From a checkpoint of a small mixture-of-experts model trained on Wikipedia: 47.7M parameters.
Below are experts of layer 2 (counted from 0) of a mixture-of-experts language model. Rows are named router (the router's row for the expert) and show model dimensions 0-111. Each number is 128 + 24 x the weight over its row's rms, rounded and kept within 0 to 255. Numbers have three digits each.
After each expert's rows: a language model's description of what the expert responds to. This comes from a sample of Wikipedia text that the model never trained on.

# expert 4
router:092158104103159152142131115125121091111113163179114107131148138180115143178106091127139116156076137135115155091159135152090087128104116128123157123124132080147142116142111090097122104133121146135117164122111113127124126140106152071121147099107158108083155080176116140124102117112127147112106158100151128142157114146138137139123099099133
Digits, units and separators inside dense data: football goal-minute lists, coordinate marks, climate table numbers, Thai or Japanese characters, semicolon-separated numbers.

# expert 1
router:137137136111148130124169148131138107122129137129140111107117169170075103121127113128124161164064128149131163127124088120103106135140137116162107122134129088166140086145098097103112129080152113128082138156185108137112125083110103129136134139153178097117139098138121137122164112126124168139125111143146167156125127149120098154124101142079
Capitalized first pieces of foreign or unfamiliar proper names, often place or author names, such as M, Mal, Col, Sal, Tar.

# expert 42
router:118166108124133138088148173169136071137113130146094125167104140146125141108124136144137160126090120123136166102123108125106100143116114095134106168136137145135166161123086119093125119113133168107067126120153127117086182146133097104083135124116122126146160112144141187109122121136146105213139165127149190137112102128113136156146094114114
Year numbers and place names closing a phrase, like 2015, 2019, York, States, India, Virginia, often after in, New or table bars.

# expert 63
router:124148148101138158164146160109118148147100148166165121085172137114124108174166100107115122145107107143108149131146149140110118134109155118147152136167131150150154133179070083115135089114132123152095136148149147184143174078139129131111130110194122148121147084106132140089151153115090135138100130145148134158138148127139114152153106145139
he/she/they/who starting clauses after that/where/when, plus mid-word pieces with v, w, qu, like ev-ised, jud-iciary.

# expert 19
router:128126104105127139122162162147121129166097140159172134121141136134135128148110108152103128136085149079112134098154132106112121117161113089162161126138129139139134140133083127118099144124118120144109167184125164181142117121137099138102136128132154109103106099107134129113161086123093120145135153122100140106131088143118091117134098109131
Forms of be and have and other auxiliaries after a subject, such as was, is, were, been, plus = in article headings.

# expert 11
router:122132153097146144124136158151127102114110197151135126145155175124142098101128058126113140152081164118112158131167147105112117157104150131120097149137121158126102147124127142100120158143114137116073151128159143131128125139146125126130145119136148121138123112101100145133130096117079162155151137133142151108145141132096092143149136141116
Line breaks after sentences or headings, and wiki section heading markers like ==, ===, ==History==, mostly at paragraph boundaries.

# expert 53
router:097158081097135177109159147136115134097132165158121140116139122134136117150121092091111141167131081102152146111096129159084072130095106123131136142140130142196076145120140141116128110095130151134100113138131109159105140114142133140126141125121176096113104125122130150108150121100133129169160151120150167095141124123083132141090096130126
Closing = of article title lines, en dashes in dates and lists, and from, including, plus participles like described, appointed, released.

# expert 7
router:102158139116128153099127138152106098141086126104117137148131157139116111176128095101062100154145109108132144130127099142101130144104116114106130172135131139136141137155092117109162153082120124180141165181148090103117155125120114067116133128111127145109136122138138188142106111136132149134091165112117125102142122113110125160133090114153
Possessive 's and apostrophes after names or nouns, plus word-final pieces of foreign names and terms like ia, ie, ius, ey.

# expert 27
router:123136119098090138132137173087107140159156125143185103095157149163118149165154078072133110132137098181113154146151085143095078170098145142140116140163117130133104089128095082127154106137124125156062139104120141138106131115098174141106117148160151121128130095111126137118131132109136124129146146126145147162124144129140094148147126131151
Single lowercase letters or short pieces that start a word (r-ipe, s-oy, mon-olith), plus blank cells and "Turnout" in election tables.

# expert 45
router:123146094090139128127148133157100111101148162149146143149116155114081096103104083088114140165120119139151133132113133107109082148128154116131172124118115095134115106141139124126118101125161109152105166127167126167113142091115098106123134122122133133105148117123129160139108117088090112142122136148125156104153142117141138136107094136159
Periods ending sentences, often fused with the last word (back., classes.), plus "fl." abbreviations and == section heading markers.

# expert 23
router:108177133125120170156159188120130115150119132125116142129133122134121132144155121127092123164121083143067111127136129126087106130128103147133111125112139129170111113128114101136142109098145142177102131120131105152105167097116127103080109150178181100132154124137094139094094127133113099143156119103108164156161128104144099133121130108153
Common nouns for people, groups and places after articles or possessives, such as family, school, team, home, people.

# expert 3
router:137228113113113145137172115145134087125108100158133102136134158175119104115117133116109152120119100128136182118152093110145101179130129123119142153098072095154142131124088127103137136093153132154109154156141072121119144096133113100135103170116150097118130125134140168092109112142127128148127111142132185121172124090109136154143120118100
Proper nouns for places, nationalities and some first names, often in tables or after "in/of", such as York, France, Essex, London.

# expert 13
router:116179113108133167134160146127112089105119142146130117154129101118090098114141128130101094149103080152126145139120153141117114129094138133126140139099124139163138116123115098095101120099145166167093107155131120147133152116131094107113141125133158119093121107134107135064081140117108122188161153116116162125131135110086145157119096139142
Role, institution and career nouns in biographies and infobox headings, such as University, member, career, President, Award.

# expert 34
router:134139144089156121137141113165054079128144141156149110120146171175140117117159077119114123165110108146147149128166141140136108147138093066112122137140135112140123124155133132117133139089140138119107158112121110124141134113121085113119138117130131106127166075106114175122114124101094158130134165135135158151116099153127130168140106153147
Semicolons and colons ending a clause before a list or next item, such as "as follows:", score lists with semicolons, "Producers:" in infoboxes.

# expert 10
router:126156135077120155116164135129104132110077152121122117116089134125130107128150133074118130125095146116104158060106100147115103183061134124127140147132129165138159133132124131121142126112129154125115146101157097148118157124125140088131102137125148075156131121119149168123137126126134166135136181088162129199148156140131108160124083120097
Prepositions, mostly in, plus of, from, during, through, outside, that introduce a place or date phrase, as in "in 1921" or "outside Copenhagen".

# expert 52
router:085133118102138141117143164130093143118117153141129139146151188156143094115136090133103114133125113121151154129167143105123104149126152135122123169132147143171101144149114118043125166116137134143053110109115116128125113120154156115070118109128123133145158105133145141110117116145095111191136139137147117156179140147141122132127107114141
Line breaks after a finished sentence, heading or table row, especially before a new section, paragraph or next table row.

# expert 32
router:125184127116132164176151154182114117122087116117110130094158152145068081133117117116107140162090138179121148130150156127097123123103114096128138148138153129140135101155129078120186118112145121124100131133157092145110160141133131091063159117129129076138126110096119147116145147128119141120112148085115141106110123103114140113120099108104
Final nouns of place or institution names, such as Park, Street, Hall, Rock, Bay, Museum, and name-ending pieces like -ock, -ill.

# expert 48
router:125150105077141112090164136130102080177116129142153118137135156148129082161136069112102132114111143113123139091157136116090099112114146113146145131172154133155113148143117091128134091126148163088106125147157134137128116116126092117082146139134162090143096089101149162142178111123100166136135133133124198120130120110152095147103120124104
Verbs and auxiliaries after subjects or relative pronouns, such as is, were, have been, contain, include, including, operates.

# expert 5
router:113168139099142131143143120131057107151125152132116135127128124155152080113174101111127142195113151132144164154136131135114115124144116097123149133158114091124123115154120098110143149115141115144107157164144157115151149131112129089115148110105127123092161125125102142144123133163112144142109154147195156154125111133149119112124107157101
Quotation marks and closing parentheses or brackets, often opening a quoted title or speech, such as "The, "I, ), and ".

# expert 49
router:048143089120140157143114125128138128115072122134152141141119167164100065125123152121109124103057131132121178098133142148127082112111139113124161169110157133131130136158121133040135155096154124149117167141112113158102145102142125095121135103112142107105148107147142137131121110105139133166115153122123153116097132153131126120129109133157
Newline tokens ending table rows, list items, headings and paragraphs, especially in tables of results and records.

# expert 39
router:121133103120144118093150146145107093116094143150108149146111147142120152133113121133122150124096126127137143110110147142112073142113122067162110154145131134155145130147128125098115083137121135104091142128136153140104167140157135104109146136119126118126167124164143157099113112134138167208121140141141182152121141152143139149133096131107
Number tokens, including single digits and years in dates, ISBNs, scores and tables, such as 2018, 19-6-2, +32.

# expert 38
router:065157147104138129132114113166120107139093120114167082142135107143126049158092086070087134158120178141117160130124126189100112141115177109140108184154152160149140140145086098129180104125145122133127141139140116176123126119143094097098140156113130099091168124149142184113158179118126118115128128106100145155102104110141104135116122140128
Final pieces of surnames and foreign words like -er, -in, -en, -land, e.g. Wign-er, Waff-en, Sar-andon, plus "of" in titles.

# expert 61
router:115132123134144135136154168137140085111090118130102129136143146126103126163127117133074111154111108140108131131112111131090127165098149105087140176138153151146144147128110118130146105114122133158111150133146111142106172117098118080089109158116131130145170115143139154119157124109120120146109165134129163126167091130107150128119100100140
Vowel-heavy final pieces of Asian, African and other foreign names and Latin terms, such as ama, du, ia, ang, aji.

# expert 54
router:094176146119148131112155127125104138112160134105114115149133178147155091168137114076103159141128133137114163102153113121090106175092154140123127131138091119130137115119129112124129093100154172168117117156131148164115130098095140065091111115122153079106150091100125127109116066107132138133101143148117162138155141138094152141149113153117
Pipe separators and |---|---| header rows in markdown tables, especially sports results, scores and statistics tables.

# expert 24
router:147112122093155125146182150175119125094100193121109111157098188178099105125157128125068187123107109102130132104108139120152113136111109145157111119121121127152117110152085100078111145133144143107113138140138098158125139115124099105131113120159160122113131121136123134086130135116078115120117123122150126125147135128120163125152091078102
Single capital letters or short uppercase pieces inside acronyms, call signs and names, such as AJ, WJVB, RAAF, IADR.

# expert 51
router:100155138117135122129104154173122115149091140108104145172118130152188120132132148114120152144146147126143130093168118113093092134109167100125121138122121122143137126151134073094152149092192115121109149104158157129132156097141133105106128127120122134148106106137160144107166135107131130142123145122131127096185128094116085148131132161102
Second or final pieces of names and words after a capital letter, such as E-ve, D-ave, pen-alty, -ing endings.

# expert 43
router:143125149105112179136150107157111120101126174116141150095117175131084098161175135143090119156112127139131175111158168176135131121115130102137132139117145149171112119157098137119173136079098165158106118145138115138085136121105144118088157153153142100082156120140125187120125149118122135122132160124133145143097116134129158160115082106095
Middle or final pieces of foreign and uncommon words like á, amb, oslav, plus sports-event words such as Cup, Final, Championship.

# expert 55
router:124172135077121130134214119171137101101105142124133116131121159145090088139124103126077155144114122168135136119160123104123126123153159114144090114125108104139127082162151113112099142132176131130130146141179093119137124109147134110123155144120150040118125106116111135065108120140120153152150137115150200138155111077166164133107131129113
Common capitalized English words inside names and titles, such as Open, Best, High, Green, Central, Time.

# expert 44
router:087139100077156163124175120161093108127140150176150087163089148140113116153135109095095117133106152185149179130142163146144094144096124111113146135128100083187118112142103107116106117121125139141101109133122137186086127137137111125124138112121156108087115139151129138111137130091143136160131150137161171129127118118107091139103094159116
Verbs and nouns of events and achievements after was or took, such as released, won, played, held, "took part", "took place".

# expert 21
router:106157081057117138142127165111136114142119132174140099115139127157121118133134138155115155154086105153134121132136124119130103152140162147137129138093097119142155125143114137115114157105114171122124166148134104174140163157120110085142141117146206111085138122122134160122148130074121157144139137156162172117162137105156106123136049146146
Pipe characters starting or separating table rows, plus country codes (ENG, ITA, GBR) and "place," in sports result tables.

# expert 2
router:140145139062122169113179127174095138150096158159102124108114135127127110128147157098118126122088140097095130073126110127104095146103162123116138124122123135167159121125099130083170101115143127135105152105171127181163117119123140107129103131135155087160147131172149152131119093107075140137153168087191133110146124096134140193126107136077
Prepositions such as in, to, on, at, during, until starting time or place phrases, e.g. "in 1912", "from 1990 to 1994", "In 2010".

# expert 56
router:124176139090128153151120110146067110146124168161082123154110143160121096146152130055118140135122114147113157120138161140133112135132107096155145126143136172158137150159129127082110098135112142124092151123111126107133159149101103120070122107134128131145151111133085140127119145130138186204117183155174191138131101134165157141105055126131
Closing parentheses, brackets, braces and quote marks, often merged with punctuation or digits, e.g. ), ), ", }, (c), 1).

# expert 30
router:117163132111099132138119132135094103152146162107105136149141149204120133171127132153107173164068135109097122098133119139137058121139127102106130132095124129135125100124118111057154119132131158162117141125202131173141158110109128101106102121172123119126115090144138146124122124113105145118116103103138121124119106138172117133104114139133
The word the or The, sometimes to, its or their, mostly following prepositions like of, in, on, at.

# expert 18
router:098125146104111167107110176125130120139120132117133148165151141136083141147115145085102133177086136158106141129113108169095109128104124103130147152110140117130120124128075103110140116074159142159091120183135111123116156135105108096111145094124132153113144081098103156109136132099135149160126169088116129113094122130102093140118117099134
Word-final suffix pieces ending in s, such as -os, -ers, -ies, -ians, completing plurals and foreign surnames like Riveros, Gitanos.

# expert 35
router:103154157109127182147162151127127127120149100139115106111126131144135133112161089082114165136145149116079148125165133187100106166119105141147108157152149139189191143145082087125129150135136182118137141126157106170136147113159111106123143115119142120076137140123115166129139169127097117131131130126103161130105132084138127165108075122125
Mostly of, plus by, among, between, about, after nouns like part, member, House, charges, Lady, linking names and titles.

# expert 33
router:112147119101152135143138168106080135121128185126149105104133125157111107119167099106114145159107116110113140106145092103111100146129169127157105173148113134137112115124115082116117141164162144130059128165197146153119135083121120112147148132167137102106113090124087128101147146112130165159128117131172125149132161135149144104149120135120
Capitalized or hyphenated word beginnings such as Sh, Ch, Th, T-c(ells), mid-c(ycle), often in species names and proper nouns.

# expert 0
router:094151137121165173135132111131122106147087135138167133150114175119106143136122137132124154106109150102104163084119130162124124112150133112097098187104133132138167129127138102091141130149132144132112163136140140169111159095117106079104145133139214097096118086156111114110121135090134151115138120063126148102130159103104112131141094128127
Line breaks after section titles and = Name = headers, plus infobox field labels such as Personal, Scientific, Directed, Phylum:.

# expert 26
router:082130091117121152120125146135075116161135149167161127147119201135111121109132119133091142142095142130117167122101150110105120128123109132154125112125134112137116112159121144134128127077130153161125148094117136137126109117144117101103156117177102121088153089129154160149156113099095120137113137125136113150112132097123069166099135157113
Verbs and clause-linking words in narrative or quoted prose, such as when, where, because, if, called, not, described, commented.

# expert 37
router:126144112119138142134147104149121120119091147113141115136106115153097081115128124123102154147086136126146146132095081158114104095143122106158108140111140107130171105144131136090124150100157110153134175177194129189148136116155095078156148129144131064084145080122131159093166136112109169131126151132138142146124144084144143135141126129081
Short capitalized words or opening pieces starting names and titles, such as A, New, Is, Sub, Tro.

# expert 59
router:130148137128167164110161162161080138098124122114092151140118153171116119125122100141093105150152175137110148092165124150117118132149158105157119128139142147187128160155094119096107101102155179132110094192147145192167112123153124107114089111141125115044153133128142139112135116122114149123174125114113136091103137123117130108120111130090
Prepositions for and of inside names, titles and phrases like Society for, Cinema for, part of, with some word-piece endings.

# expert 50
router:124187120079134134117119127117120082148134130134172121143122130170114097156127081140109144189147141136154161123138155134135116144138146137176092136145145117147140101145134104081103114117156154127106134143157086118109125102143128109113136155146118110073116048161087140131100141106121140138150142114151144142110105110117086128105131171101
Abstract nouns of activity and subject, often in headings or infoboxes, such as information, development, research, Music, Preceded by, Conservation.

# expert 40
router:123162120129116152163195125162153117131116112143173116117129170146101104095139109100126130147056117134148159128144116135135108186132144161113129140120087105140121118101106114124144142108182142181046149135143132111144115062117151125127147126147168074119133112111120150105160111130112120148122148140117176136148105084131142154125109124136
Given names and name prefixes starting a person or place name, such as John, George, William, de, St., San, often after by or a pipe.

# expert 29
router:106144123114137135152199115167136114106103150134156072137121157168084104099132097122110140185052142140159166135129115119132110149133137113135126134093101108153147085118115114105144137115164149127090126135172136116128102072128137103154148140126168061108153094134095150105149111138116127153109127127144152128129118090119139179124127164093
First word or opening piece of proper names, mostly given names and place names, such as John, David, San, Cor(vette), Alban(ia).

# expert 9
router:132135143099118143132160117148096127131084102124126133119168151154109084134109151127134155159100150160119157139151140139131119153139135108128137181132125145186131164155132108083151114090122119157100148123129089118130131101148160084121148164146152155123185152108145143079111110135107099184110101105116140141151100110108137133119093110116
Surnames and surname endings (-son, -ley, -ton) in name lists and credits, plus he/she subject pronouns and the conjunction "and".

# expert 22
router:090146117067138163135151180128100067131141130140140098154104121149134145127156081114103149141123136149096155138127141129063109106116132134168134114140155131132118106184113069120163146120153127149102124112148106123090161132123160124096113114139165111111139119130104113111111153122106153136119122102140156095150141121142123134102136098109
General nouns after the, a or a possessive, often followed by of, such as water, population, attack, influence, capacity, phase.

# expert 12
router:093140097110117161131127148128078128141116132136127111126131153164140152146159127131114175118099145099084136111150094136112114120084130089113107138122092083187134079138106125047144152136141171168112154160149115112141146133096111119129099172155150112098134099146109134096133133097120129166109117128152153115182131118144110115104136138150
Determiners and possessives after prepositions or verbs, such as the, his, their, and ordinals like first, second; often "made his debut".

# expert 6
router:104142110061104160101184134134121117158128166145143111145128116126089156116110103113083140153113144114122145101133109153100074132144158102126130138109126125135163104159107089108140180105132151157113144144128157164117133151120142141161159137134123109125123103138088121088130165098116113145130121149166183077164105108167123161114148090118
Word right after the, a or his, mostly adjectives or head nouns like same, left, end, original, film's, village.

# expert 28
router:112168091105125158129149166130104100125120136156117149149122166135112083172090104134083149165106135114107146148106154158106116120111106099141157137161147151148097117153122084103156120127118121137101166156127091128105138161123100116098104088129136134090112098143107129099092131136146178136122126117146132103128100149116152125130099123158
Hyphen-plus-digit pieces in ISBNs, constituency numbers and number ranges, e.g. -9, -2, 1-; also stray quotes, exclamation marks, list labels.

# expert 36
router:100137135132138151138141133119117049155121168131157105087108164180150111143142132133095164144099126114144136076128094149144128121140155125170124161120150129129140122142113118102146152116146150134057118117130121143146096105103126088158149115162155152108139120122099144128129109123099104105111142116128150113132109145139106182122099119122
Word-internal pieces of Arabic, Persian, Indian and other foreign names, like al, ah, iz, ul, as in Diaz, Dizak, Shahjahanpur.

# expert 8
router:127152138085103145160170133126079113103089110125149148136107141168132144146146106129103145162083120146119162066143116150115055126108137118133138138131092088140135116138088098095158133118119125120133184141104158144172159130170161128143109116124148128109114141131102122143137139133151120156099120114133143152173163102143151123136073121130
Numbers standing alone, mostly in pipe-delimited tables of scores, statistics and measurements, e.g. 3–2, 0, 42, 7.3%.

# expert 25
router:137116138112116110135155157118098137117109123103163137144134151197134146128144124112115180139124106123133158076101129140105067136139135089151131153122094062156138134161104116072136140126131121144103206115135134143147127134154154125150121104130132131136148116134127129125130143133148126161118123112130164167183163099146141132144113120137
Standalone numbers in tables, results, dates and statistics, often after a pipe or colon, such as 0, 2, 18, 22.

# expert 16
router:091113138134142118132114152150145124157126143122135111124102126153122101152125133105105139136143148123134125101110138116131106145107137121114136122112127131142121124187106090128140117119129121179077136129160142150100157129091108104107133115140128129111169116128088157112179133127112141139114130143147135136162095152123092165151093103107
Short mid-word letter pieces such as k, h, am, ol, ib inside transliterated Arabic, Japanese, Korean or Indonesian names, e.g. Mel-k-ite, Bar-h-oum.

# expert 20
router:080160142094150127114131118172080097143086140080115121132098149150153096155126103151076164145147148159095132124139159155077112122110161104119111138110147135157109121146115092105135105138132134119135140147146091108091138137172134127075113138150139084122152109137162187130149138131142167126130135100134160117116116117130145133108126105176
Word-final suffix pieces like -ed, -ated, -ical, -able, -ized completing a split word, e.g. clot-hed, fin-ial, microscop-ic.

# expert 17
router:113144137124165116129152158124096134152136130096102118136144171134138080155127115082080172175109130114106153135127126163087115162099156109155118150152144123128101123138129092138146107096118168162124113135121143171145128070099154063084131139135186109089150107105112127094105099090138120122077163145103165160142145119088136138111142120134
Pipe separators inside wiki tables, especially election results, sports records and sales lists, plus |---|---| header rows.

# expert 47
router:117127108128133156140127153161081099158132111115142116126173150164113127133153107151127166164090141125116148084105111127105085135093175112155090144173097127149100150125110105037113139096107174132115138133168146143117139127111162133102130136143139100138159101154120130148117143109114105130113134154118135134138108120121104124150110124121
Articles a, an and the, plus one and another, after verbs or prepositions like introduced, with, as, of, to.

# expert 41
router:125155123121164124086148142147127127126130152154147138110101108149131141131118076132135177150118109130114124079143090112114104146103158119102143146101108125119177128146077109103116118135117158131102177117151165128101135078110150084114164142149185090095151114152088131102087107136121136139124125130196164137163108111133173148150127108080
Byte pieces of Thai, Chinese, Japanese and Devanagari text, plus odd fragments of foreign or unusual Latin words and variables.

# expert 14
router:054176110129170131156138144115117135134126147159112133109101161129127160138114137101109117115136157136118169107127145170113132129128153072138108149108079095147157098135122128089119150161170117127093111129144136148123130153127178161105121138140135125067162095134133129076133113068110129164121142131152134115162117120154081142104138141105
Word right after a preposition or to, such as the, a, order, addition, least, keep, determine, e.g. "in order to", "at least".

# expert 62
router:127119130110098165128121147155110117120091120169138133128112110152117130133131103111148136124107139105122155120100097109126068130139135145154105156146096160152113070099140102125130152129130138133129159152117123167133126118147107103064101143147131057124149106135118109100140118127086158151117159113129138127122122139136149170142089115115
Sentence-opening determiners and pronouns after a period or line break, such as The, It, This, A, Its, His.

# expert 31
router:090168132106149152166180154132086111166135164149155085106122147153113106155160080105125121168110140144126136135117081111125114108128180155163088144128148157166096123137123132127160138107115163103069139123136138130122111093145137107132125116170144095118121118138100117120120111115113133136138117113150137130108177096164104162167122136128
First pieces of lowercase words, mostly prefixes and stems, such as un, re, dis, post, app, well.

# expert 60
router:071135123122142135122143172133091118140147147122154111106127128127141115187135078101110098127129135144074148103098106150128106151094158139162097173111134150160105120127072128119133090135153158161092140144173151141131155147134139118126151144164149118144172111076106147132153136115143134131099128114147111111143152124144125140156093124156
Short letter pieces and French, Italian or Latin words like de, et, méd-ec-ine, Baldac-ci, plus taxonomy labels like Phylum:.

# expert 58
router:122161129108143118143128139142099119104110129135144151100114151135136097121114085110107136176128123121157147101153119167137104137121120121138117141116136120155103149143105121114123100130139122119065120134148121154150146119100118136110154133150161111117150097116095161075116136114119129137146146147158133132129100133107136133139107108139
Hyphen bullets at the start of list lines and colons after infobox or taxonomy labels such as Kingdom:, Born:, name:; also cast-list "as".

# expert 46
router:093140136092143135122144110130114105144113120107148138105160111115104075139102148120105156157132151150127141083128118124141134104137129135165112159143138121137139115151138113087113118123172108151113124142128114165135145128109105129118161197155143106148128103101149174148138150094122120129120135114132152145159096115133135125107102117155
Mainly and, or, and forms of be and have after a subject or comma, plus colons after infobox field names like "Sister stations:".

# expert 15
router:112161122100091122112128127117108113107096131145125103141126137155126094111115104119108125192127126150157141094145127136112119150137158123104159144124105125144114133140102094087124142093165122126103095153121125157112106151170149082108093127131187169106151082166090131145096145108114107147123117106112125179144105115120126178151090141127
Mid-word pieces of rare names and Thai script bytes, plus "Act" in statute titles and degree signs in coordinates, like Cla-ud-ia, Finance Act.

# expert 57
router:106157115114175152123107147091112097124126116158118076103103117163110075141112080106087123163082140133106147116131100084117102103089142103113135132091152148176130147121084132130143132093109157113069139146136137140092145119123137122104122117172130100086154078120118144148144132134167141132167119143133132134107147151117142150136108128132
Participles and function words in defining phrases, like known (as/for), used, such, well, called, and the prefix un-.